Experts of a small language model.
Size: width 448, vocabulary 32768, 153M parameters.
Experts: 32 experts in each of 11 layers, 2 picks a token, a softmax router, a shared expert of 384 neurons.
Below are experts of layer 3 (counted from 0) of a mixture-of-experts language model. Rows are named router (the router's row for the expert), up (a neuron's input weights, with its number) and show model dimensions 0-223. Each number is 128 + 32 x the weight over its row's rms, rounded and kept within 0 to 255. Numbers have three digits each.
Before each expert's rows: a language model's description of what the expert responds to. This comes from a sample of Wikipedia text that the model never trained on.

# expert 24
What it handles: Verbs and particles. Past participles and verb particles after was/to/he, such as moved, appointed, closed down, step down, shown, wedged.
router:122136135112185099134169124101107126113130091142120074118121151098143141141161149095124163070078116133117121093152171137100120094131151129140077148082107162121143185154190156135139158086074138093169058073174095069114118194144205157124091091157166144138143129107181160140149104148172151121141132120100146172115160164089092159054193143110133113085158153121168123135105093120099189143114096150144125116196103159124140113149096107146119125120129103163101101144168127121144148132093099137197027129143173090046125127090139185100155138146173168154116052152131175063098124130102171124119177078147115125094123113118069141147184130099092152136128126151167105158117131120073106093122
up0:117142104114186112124094141126149123095165117105137153110152132110099125100096160148149163121112124101163150101130088164124171115127130067054058123100117097137145149114138137117115061154099143193129117107106135090139131088188102102153111092099092156121129159090102113155130156037136072145129174106125095106154139102043077118080083127155186153129123157119080186136121052160146111113145138096161157141136058102120148111155089130091155151159080125117105182153112123133088134084162100110102125084166109152122106110160107109097154174151084111122081101105175124112218142094127141154154076066158112108132121160153135137180102117182062115108106116168117106098099141173077147121154
up1:128143199157111119153156124110150161125162101140113059199125138137089082145143127128132110168167133124101123110097130092096151169147060149125141153127084149159158130136141126162115164119123064144139142129152193107093106107117146135147132134131182071196141081143161082078131112148193079145149041197111122122120181090112068135055153153166115136093078156117129114175193146106110135150110055100165124139144089188108146061109118141150167076080128138103130119101113097202144153118153164167061037170160142152148102083099149137145125111118118091089138128131103081094166137096120127182137099148190065103186120097114099239120106130129125106068147108119152126103161204164118098116100

# expert 28
What it handles: Entity-type nouns, abbreviations. Nouns naming entities and US abbreviations in sports, music and roads, e.g. team, club, band, US, School, and endings like Wak-ana.
router:124131131116133063090131169148149107113090075108101157096151110089122148185138164187167175049080145109124153096177183125134140111083136146157112139121108152125090170163134132141169088123112132076118074146125147073113055164099130066121129147141183097159163117081178095124127097131193109118098132131095150157148154159121087104130147137131168137117114164124160169137187111104091192176070104102143108151163143158091130160169106094132074128169116209151072132092138122128134078157138135140161077147154137165097164069139147141166122186110128113178147093123101196118108159108113114136109129136186150110094145154134132170141139148127109142111149187107133129119134107132113110162138
up0:112143085147157141109117132149090105158124087113172152123186122164134170165150120164125122123122100158112137071131126145183145165137183132139122170166074147129134121119134103094144140110106062065122067100137122081119076144124181169125097169149101068109120139107124143138125174106130112136140093153110098128160078153149070168165118040145139176091174164044155101145110162103171139169069125133106138106108127069100083139153095115174145110134139099132135072130035120135106094089166107152137102167176157134126165119173162069133129173123145141172122107145186140170148096084210096092151155129077054130127144099205147146074088130108124101156193113135157180117141071052109161174094
up1:118123094114079107136138139070164147097110103145127147162134143149141174171112177167134118136132116068144175143117161121122100067142154131095107191146125157123110118155182162156143139149123148109143128133102156152101099155089109056133108105140146095127097118163105152135064124122089120182168121105163145115126135148085147124127103069085122113121126087144142084173166176145114148113177087191105054189128085128116177176152027086114084102077117076110099141164160085052167130106070129147165104113100178118109157096118116135087068080135098116139132091140103085178116119187176163125144129151160048091088091193184119101146154185114120125107075167081183087081134128069149171150111

# expert 30
What it handles: Nouns after articles. Articles a/an and pronouns him/her, plus nouns just after determiners in narrative, like horse, gunmen, owner, military, war.
router:115091176106161066113130172147139116149146107137164084135173147148142118159125159104134150090096161149175140079214134130102192103120154122095119156090138178118156162171173113139150139157151108122173047102161098143114079166069169057100091123148187056129133108057108056145152135097148168118137155107062114124136158137135041087134124124107144137103135158100157143079160188104111190151075095137095119156163125155124128112130071109170081133156185126164100103101128087205156128098091113124168115108107194174080126094079154189061144162148130217095132074091088218149142145155132150140108149145137114115144128135157102144125134158097066122128167122127114170176130113140104076119153
up0:107110143094142086115103081057097201112130142145131097102156150110109130157156159129115073141105186138140122171131128207087147105136103150124095137117162154139088112107090092148123146128134118161076129131071110156097107120197118129181124088157088170141078149126135099109092112107131158127096086105124146148145205144142151132104122166136180126069165124161126164147097160152129144085088134059102180110058141157184102171101151093136105164185122159173145161069140212156155128204143129124113098103168182118118094174093122149085113090199143095129127140146129111123130101108189137174104139120099150147127073069182084165170153122125112129120125154087158086117164146123103088157090
up1:121135135132164131064139134109142183146146025058108113142135134179173188137134113127102186080143094164099078081138111148069098139170134114113139147133118144177121149114117047183187130133112071131150105176123105120110176183140104143136149085110156169143153124170108096159100163167154097103199163139096145132151155122181165107180151132130126048094121123090102104148126078145141214173117139137045104135129170166159144156200098098156188103179149174083105135139126115129136122107089183129151095114071140119103156082133115134066120093112069129162161116110151179154133103096139113083159063058129163157156119105111119083120109186125133125114132154142141120133106069134069106066107

# expert 14
What it handles: Clause-linking words, punctuation. Connectives and punctuation joining clauses, chiefly "as" (as well, as of), plus because, which, while, and closing quotes, periods, semicolons.
router:083137180140128081068117127160132117149105090076183071095149134167120150157142129119157142112075142106136114089227162128133152134075152124092080178094100135171157215192191121125142143171112097090154102146179122130110046145103106094121107161156150125169088165077180090115172139112151156123136143145060144100158176113122061135106140121133202121114108152148151164095136153127140161114070066060114107138138111156136134108123116107132145118157164160143063140140122064162125096168116155152136026137106151135058123102135075143113117171099137149135133091099120127106137138121146144120103083096084113077134127130118145131137137145113092121129146127093121100142117149148083063148170
up0:116116145138101120182130172152217085109078099148076066161129158065098146117151175126127089092120154109129138147151158123114100143114136133111073162156082156170109141181152055128142122174082124129125135036145148058084149170127123063114091108177216139210119096115190156088111117160133112119122108158127131213175169116100128132152131082151164125153076160137136116057107153102169134129104126153121138106147168184146172132111048082142050151128183142115100147145096100097187118167149188181135123173107132091118098142115106140064126093092174117162083112159126147098151153134102142122137162091132114085141112174181120168120233145105105106153165147105102114135166141101128102175116
up1:099094189106130062146179104118183108066139076132105120082156093141098121100092146119081166150115113067062105085108153099122101104111132161175126163122139179106117161116181116085107072100119089104090058079110044077030165110091108147097104155140134155138140147145129186119115102066126171160066101131109125118143142184133111143120135157143116174147142135148161120155149137119168156144096130153071154107181087134153096172111076112083123091181114182126164165134181115094143074160135107125100124110129138195110125140104073121139158126108159086112121190122140146162109111150175188098084155131141119084130137162113145146135141112119055132115057157105121151113131139096095117176110

# expert 19
What it handles: Main verbs, predicates. Main verbs right after a subject, auxiliary or "and", often past tense in biographies, e.g. joined, received, worked, includes.
router:107136152175123054033114153152145099151099113092134101075131107109150145143161183151157138123050117114136084106254135150126128092072141144126108158060126143141152168171140064151138164135095122088145078152206080117092099133076155104110083135152140081111135131138208096142134117136166138161126136105107111162164154095087047163077133129136158114119144163122152102110144149083135151107051033144077103150165154162140134100153069073133156128140128135132121128126126086138138106125111126165167050111141216101056117161110083178086119165127127189146107089106137168146162152126149164124104141092138142061139133135140105157155133142127056101150119154109128136138061135125080075123191
up0:090105212145116132185196129106140100125126159199109129138128079151163110106099126090064166116134095097116098038178096114130158071124164086152127137126153127108114112185131086067157082151160122110126114120148136090100093141110130082130102073196135076128118125183160129152115123137082203135074162129102124110092153113120105160132154134117137131180133122135068098073150121092106104147129083066220095134082062132119168157129113109099128082179106125106139146154127099136134117102058110045129103163128189163151120148114076151111094120056121136135156078147140133145088112105156141177108099070110066094104142127168153141135149147137088169195125111088155160178110115104133134080105
up1:146132071084127136159148125113112140126090122081174114191177177078092141149141082080112106145110147202158199156132110139146160068176152106094137136056100063131139154113183160127160075153211117087099112183127086060067092140108122112122120103143112122136067162117122115134084175124201131108155093199128140135130147125154157146162123139153159101116122093142131101104091129153134136116113095161135054096164093102111208184142146097129138185091097153139144139137128106114077109098093167127105161125154155115134124090170140118180130159074140113122158146112140160142148149122109133072087120163085105172158143134137097100130205189071063142159165157127122184129208102108117142058139

# expert 6
What it handles: Coordinating commas, and. Commas and "and/or/to" joining parallel items or clauses, as in "pale to deep pink", "Red, Blue", "crime, substance misuse", plus medal.
router:101112188151154057108134109161154115166121108125137109084140107161108157139169174132158132116066146093148090067150145117163138133100151128110048165135096161162209235166125099154094107118106137122110062133123100078145130134125193080152089149117188114133117143124136084141129132129204168119138145141090088117175135151071028107102123147173194142093160175099194176113166122135149162164050083129112076135125124191148149078167130106176141107113152108121115148132105114121147074124112112103135049121178211140094109152132094165038123176136122150136122097099087170157156153130108133149107085094139121091156117129121116167141151117123071136117109145118137149104126146132068093116183
up0:048179125095181095103110059145179146121155124094090157081137149060103096127140137134143096199115150151146129110136139054150071128127085124123148133163111087128138223139135169104123118099128130132164120140143192130152135191175128132154127070117110152147087137181169107089157132131150211215114170125180099132136121108055127155107138142117125127094182115159140083108116156161124135156110132150206152130120159125172071098092168073070088234136153141129156076139107168085126155085115075060109098105133180150178105106165129052103129093170156089135087090138155165109152134139142117127139129148122136157157065086157148166163136123146142165097133143081104115096183125120119176121112
up1:150162159061099133103131207129076164065106098135130135143144133097185145164125089160162092160124114121115133113173131110121134113157146146101169112080092153127154152107118124141184142165143070148137085111146097078100121090088136154127167135082128108079129107106147135192109141131172107148154084137116073093113110096090120128138125143138113110168144156110141090116143095088158107146096137100108113138136152113137129182069095138122080129124128164155166191130118117139065135123083104084176117104100112104146198118113144177144179150141160137173111077122060194140126090152115127146087165126098124099149160137181127149144161112169130138123125113160118068199138134118173149125133

# expert 7
What it handles: Name-internal syllables (i/a). Middle word pieces of foreign personal and place names, mostly i/a/r syllables, e.g. Ge-ir, V-ran-ich, Will-am-ette.
router:061163132098116073115097137126148126083059092113104140082131098100137139191140118094177137092025163147123162072135114146138117125154138182126052130161083119147186179134124119090158145105082121161110085134135159127083101147117152122110085135128125074143129174105110127156175175111129126077156095163090152116135145113128063131122129107103153138085151149144164186135135081114126151120097067160153080108131125063135096115121144126125178165095122204116061119109124149160112117178134139079137027157154174145125141061183154180107142092129185115158122122111092189148197084086165131129099149166127105091112120118158119092121085169088055142129139109126127075138178125171172097139124
up4:139091139118136061151106139097088159113120172062169118178169157180108120095090104102098142198074152079165143148116162200096143143115122185169135182125137181106137134115133133130107128114110095111139060127063123095054129123183120150144133135106136139160163100124098121108121094082100177184108131134147180190131172074137162174162103104086137097152157110117144121085125131103172130099114153131029089064154164155153160143171075114165066159115117195153067131165064166141172069144101109183131116166116187089124197101157131131166148147099129135196091090104170146091079153065183077112152111153146193087130110093197114157137201129162092132129101151132136103122119147166050154123121
up5:085128124158117112132159133124129167150123121107105126095159146072150142120167143152155124107096080105161135135152140138137143123088129127103127126103156110151091137164140119080148076101106113116159069186113135072157157118112073065182132120122157091218128144093136114098139143170148183132118203150123111168145103130139069109092158164190147060146143129176101154202107124091134166121152030115145091141123139165104107152102111149157132171115088161116090129062136143184179160163148105194136102153115192036097174077079092184190129102115122101088062110164165158146121111113125091091118156123109139136134113098175090115145145097150113148168082082106176156158132210097103081140075

# expert 27
What it handles: Asian place and names. Pieces of South and East Asian names and places, like Japan, Pakistan, Indian, Kar, Singh, Myanmar, Shanghai, Rao.
router:130107199129172086080148110117107158148067100105103134080145135113124137169141182165163124094064185091133163085206128122109127102141190173100074153103141132148140206125122069110175144166120091056148042119174127105097073134127137089087085155139167114113102150123133122126171160138154145076092149159092081093115109150159137097152132107162176159098138219136158127092159135121116150172106095112122107119148137093104123101175137138161129099180198163199120145103139084149119140156092110096137084093144185129146165119090151152134117135146104176146108097097090178128205172161075149130115202098134114128077150133087101113125131168131103130123171137123121117140136115172118062138199
up0:117121086157142167129102113173120155179102155104167143124164149128145088193125113100127149117116147152177147061114149198134087102131168085110122120120148123133147100138196145140186126152146150123093052109118106157093100086130151106154134158141214112133120110109145137124125043108112099112101089075121139149075131128172105115162105156102120112158135166092128120123166137103146149129111124145025117122144219113107173094140141067124146120118116152164069162057138141108125126171104167090142120121147153177126102133145133120124119091093106109120130153083081134155131134144120109151130154163159117098152144120149140108112123147164126105062165125097181089078111134154094090088162
up1:133130143154167121154086141112202105134174131117147120132138228108161120124073130115157102111066117152135161145127139070164127078155112148200141159097126092143116126122132172122172133132113100080160125105167098104084121098132177153127106136121199172167162143169146162152154170159154121107187143112137133171098091162084131130150101110144158121123158151098065097131088139129106133130149118149128136153120117214127132133152086092138103147126180105131117097111098091192112144109107104179166086128142148086108085154157147189137118172091085191097092135096162104137150123103110116118127152106097153160110169128138112143079100102008067155098211139082145140119168156120128127202106

# expert 17
What it handles: Media and sports terms. Nouns and abbreviations from video games, TV, music and sports, often in tables: album, TV, Cup, USA, MF, DF, Xbox, IGN, NFC.
router:135111150136156091086150162133093131103121094105110076116155104115124134193103171140153143107063136110120112070183155142111130124102127152154154159073122173120113172144110114117171082151160100068128099090160096108098081153092133093110102125185147104165154151087190124093135107131181150125124131129100137122157127103094074133115162118141198166092142155145142098151127127077135165187066112110116107112152138143115097136166111165137098120163144201154084078148138062176122119119104163132178111144137148156095182143111163173076147156164092178160180080113085171156158206122089094119107159131104085089086115184169151190120086095157055137106115119145155142190131115132129094174119
up0:158151171106163033146111077066105175070088187148119146140142105148174114168111139139151116118154135131134113129124136061170173080055124106099107160094137132112154131158149108146162160141158106106137102179120134138156123086100050141121083096122095168100093190058097177118116114103123183120182192183091141126131124111108140112141130073170193129099109160136130131100119105147105172129122158115137122159094204111130090131094098086112142121096150152127079132106100139156107139158123143141142109102141133145136136087143098092128152122141114171140090160171130130108086139132114139160165186129125161105093102094070125199099095147120082091089136116188122156171102127201151084135145
up1:085047092200078119086103148136167154091097129105171160109116141072181173129116157083141101160106138107083129136148164096124117137144157057110097185118116102107110184160089102171155160125147147094131134125120201167100144205141119161066122140195056072093155115096085145082126133153090166175081091153155076141101145124037186142146090194074119140076136145083174128169134082122152168124067091102105134096130141141152115131120116112155133107141107100123116121089124127132109046128113119105163087189094120145131068110143124160127139103151123092117162038113131159175123140084151142166118146116164151149115115162173135111097106135140158162155194108120148159120134111157111092149122